Weights of a small mixture-of-experts language model, trained from scratch on English Wikipedia.
Experts: 192 GeGLU neurons an expert, 2 picks a token.
Below are experts of layer 2 (counted from 0) of a mixture-of-experts language model. Rows are named router (the router's row for the expert), gate (a neuron's input weights, with its number), up (a neuron's input weights, with its number) and show model dimensions 0-255. Each number is 128 + 24 x the weight over its row's rms, rounded and kept within 0 to 255. Numbers have three digits each.
Before each expert's rows: "gets" lists some tokens that make up at least twice as much of what it gets as of all text. This comes from a sample of Wikipedia text that the model never trained on. Tokens count by the router's weight.

# expert 4
gets: "r", "==", "or", "re", "1", "in"
router:179155097139129158131109122150123144116093107112185082132103098154144123155088101118135114082146091115120143140136096140088135116130128140131124120122097166145123136146121120103089116112109115170136136149151169134107100159100132104139105169123099135135152159089121125155142135125062125114144103113124104121154097110111129092132146125096133161080116131145139134130099124099086119133122112122093154143176142142159081167103114132096094147137142126115131195109172106130165131115125160135138155126093111141136117111126102100115128092152093109109181193096103123105106137150117108103135128097137085126115156168190134094126080164091136171109121131112122118061124152122125141124137117104126127143071126101144130149100130114104120135120137140127127173104147130110125098108138117
gate0:118139162107156083116124127106144167141159116123101156111123074110102125150071134119169127119165171142135139092081115152138100103115122107153123093126093141133145123136098100105119142117112115118160148121130132129142104082126093090121084106136159156117140140086118126121077123147133118128115126127091154133149140125174147129144120100118169093150146124130149106122105100159099110091114140122139155153130118124134116126173147096100141115152131064130139128134155151147100143102102105178132143141137082151081132113113129138103145128156138151168136099078151126117151148114169159115095163116125121117127151072152125105093125140166141139156094137129113182112135072124129147157133128066125110083109094153156139154090131118065131149121110128154109143112114122109138102111174130
up0:131143139142101133085120115147125130139101135152164149147126135085090143112139150144147126100130091101098092163146120131155115098105116157157070150130114101108138122119129150141117126145168140143132145115163146155121155141102204148186120127109137107116154114119099130132115189119146129098096142176116102188116150109139101083126161115096164126164168124118125164147108092120156160116152081142056089136115121122093096138098129114100127121163161116108133150125145126122146098121100170117105167171097158129141096123131133105126097150076115129148115121154119164094160119147138106160144108078119115122151106173126111106104137105123146114088121127092149117070135146109166135123110126130111146113151111174132142118105128122111112149130122130100138112107109099177124129137142131

# expert 26
gets: "\n\n", "\n", "===", "==", "ur", "é"
router:150110132122090175153091108115114149110110123115162143130153090128090094137139117180167143119192145151163098149145131109161100107136149131099121083083122162131104108128115095116115174143150087155139142146133167113123151168136124128116126152123116119122145143157139117149073102136138108124105142093117115120158157150112117096121111113104151142153141116125085083129113158122132145128144136118150161100142155125110098122060129139124095167144105116130093180147157133113181131128117146095099132085145137075112107098069098143159116147140117156124146173121105178140138136113117100125123147115117075119099088149147185087096100129127121143121138136125133117085133115123155093103125111099112099117152138134151132154114113108103095145116141093100100141135124132159112148101122155
gate1:112143113112116102103142142112133163084184137163125130128128115161141106137090158118153113126153082121157121127123157121134112100118144134109139085114140111115145135156169150119139102113145142091124119123176162114094135177117076156179106174130178122082141148106136147141109099168179117099133079059121104122070139120176142141101144118134175146133135150108117132138094102132135162123137160114091122144110100114158132134123136124120156191099122117133147101142114152109132081132149097119110152142136117121140116156090128189121120086133153108161098125149136137134164154096164155121144169146113088108120118071156119110097141145128102148122156125119126119119136142133166111116114128122151131163119105140117125190113130141088136118160153147116134113113102167121124110146124110
up1:121138149142118132114116141098148165116179138094151141129086202150148129149138113124114112111117116115152085110152135104136147081098161161110114104137149133103119126185161153135145110128122117133158118116099133096125131157095076150136106132114159127085116162081126129131155106118166108111110104123121120107090145140113157138111130104146158124115113150090118104104150101145162124117131102106081147167113143137163140133120097151145102131134142149151162122117113178150118110131171114105138182132149151127149135140116128178132166107154140111169144112140102132141137185162191145064136117134117129121119107070144137117119158162102104137129192168113124116122168139155122097161093139103120108176122130119143161143131171139117120134118130161104134122119119124106093165153130099

# expert 0
gets: ".", ":", " of", " of the", " =", ")."
router:131127184088131125132137156131107121120116094099143106159134108127181130116147147085135117093122118119133086116184150114117116121095120147103122112099121128114139056168086136105138123116133185141103122143163181102151102169112110120144118144093146089125175159096182145089139166120158146074147090120135121129161140137113154113156114108111132102117122104127168109113078135106103119129144150097079151122126102104107167157145124132120119132130138125139124162146143141132143116138106118147132137099125096144091125123093107168146168090152139147138126124114104154086128173091179142118068145123130082161161130101124123155145103123117126107143108096153130164118083149125155140146105097135134121119139112093140128146145142118100126123123140094121100126128124166128157072130109160
gate1:132122199116149119140132151138118139136147150160146150091170109150129155118110103132144152128140159107078126096152113135163109135118112136108135160156163090099147127185181152137116109108203136137106097093137120096130140132111114118132118091164089139138138110102144147117114122156121159069106118144145160157155095103148155138161116139135102131123122097172162139163155157109093126133137141121164148131126093155122104098124087144107139097115095102085125126085123136148113138139096143122121093097154129106114121096096104152116093112181116143112096150135118100154074142113122140167087116130135122120085107107134169110141111106147172127122122106087135158140149129140154103169109092128156123104131138151128175135066143095132126119138125134122079098145119140091129120133142133
up1:135122136129116089151132103132088108102112149149183173114177102128143148107147094128117114116157116082113104102140092174127151134127074143105121147118140127118141130162178122123098101095147129100169113138132159082151139092092119136109094125120150165135117143150123173167121132144122141089093130193132143158139097107123150125142166122156109151133098139145112122170173148099056116102127127107139127119126131125139127109124082155150141100145115108133110119115140119141113141152127080102126067095153123129116137164111123122109106113139089151131125168104123107120084152123145117176115142112137113165104119079128166126148149167148133129147130111117128136155142161136125156141150106114143145106156169098127142114117126137169150065152146134089081101155129109100147162151140113

# expert 13
gets: "\n", " | ", " |", ")", ".", "\""
router:125121112094127109136152163114130180146134106153145119126156096130091167125115157115149107096138129109123126118130130164088130155161117151132113116109131106167147088110135156137139119163143150104124098143116166101066113113146129113124150135133154094130137096117144148104150147134124136127143099095132136093148133150140110121153164123094149094129131140160173091118106137160175084172065081120104168113135116091137164132089161128136109123145108099147090147140157136157166117098169142154111140107101096135151129092093113159142142158163136148122110110116094120126063158100140152124127134146127069143109087114127125143088160137175106131103147108130089139120148148135135132126139083120164124108174150130138137153148120096076118153132101102120147116121141074161090125131107109
gate1:122161131126140100114080107085121172124147200138122118155135104125113090147098161152155160116133166141120140128124163132156095104144146089115091099130143134072092069114121110067130120135148144114099106142125162101118112147105110082156133170104169124142132145144147125154116069121176145119132110126108121103182117160119168131148149112145113122114140088118103114139085110136117141124146137116136174127140119129093084149099142162141136137153107174088124175147140128139127104184105124116114119157094086116100091138090139105128147128138111154133146103158155175110139115114141109126093118142141115144107131151151144140126118095149129138121084138131163130113131124131146118111158145155139066125142095125170132162110118140105119142106174137141077121138124141101114118109159134
up1:169121140107107106149123105123132110120172164166169133121113141128147164177132112115108132116103158128134149110122126091143190106163110145110139115118114160144123186148128111135160122165179132152141125112125133103097156131109104123105121134148112094118098107171083121077120119131116083148147148108119116099129161126079140099123111119110116175138173127124097155190096124130109128092152155152130136129156117097168115110134128080119110147143132182128122140113129110126130112109184169132157125119109132142141150110134080091120150125127152182126118109138148151144181087150050132140139156123154135129128126124136113139135161124133132152176113114118155139119156090131103165119142099133132121173156105117087167118144155117145161168159144164129153087134132124127134145106116117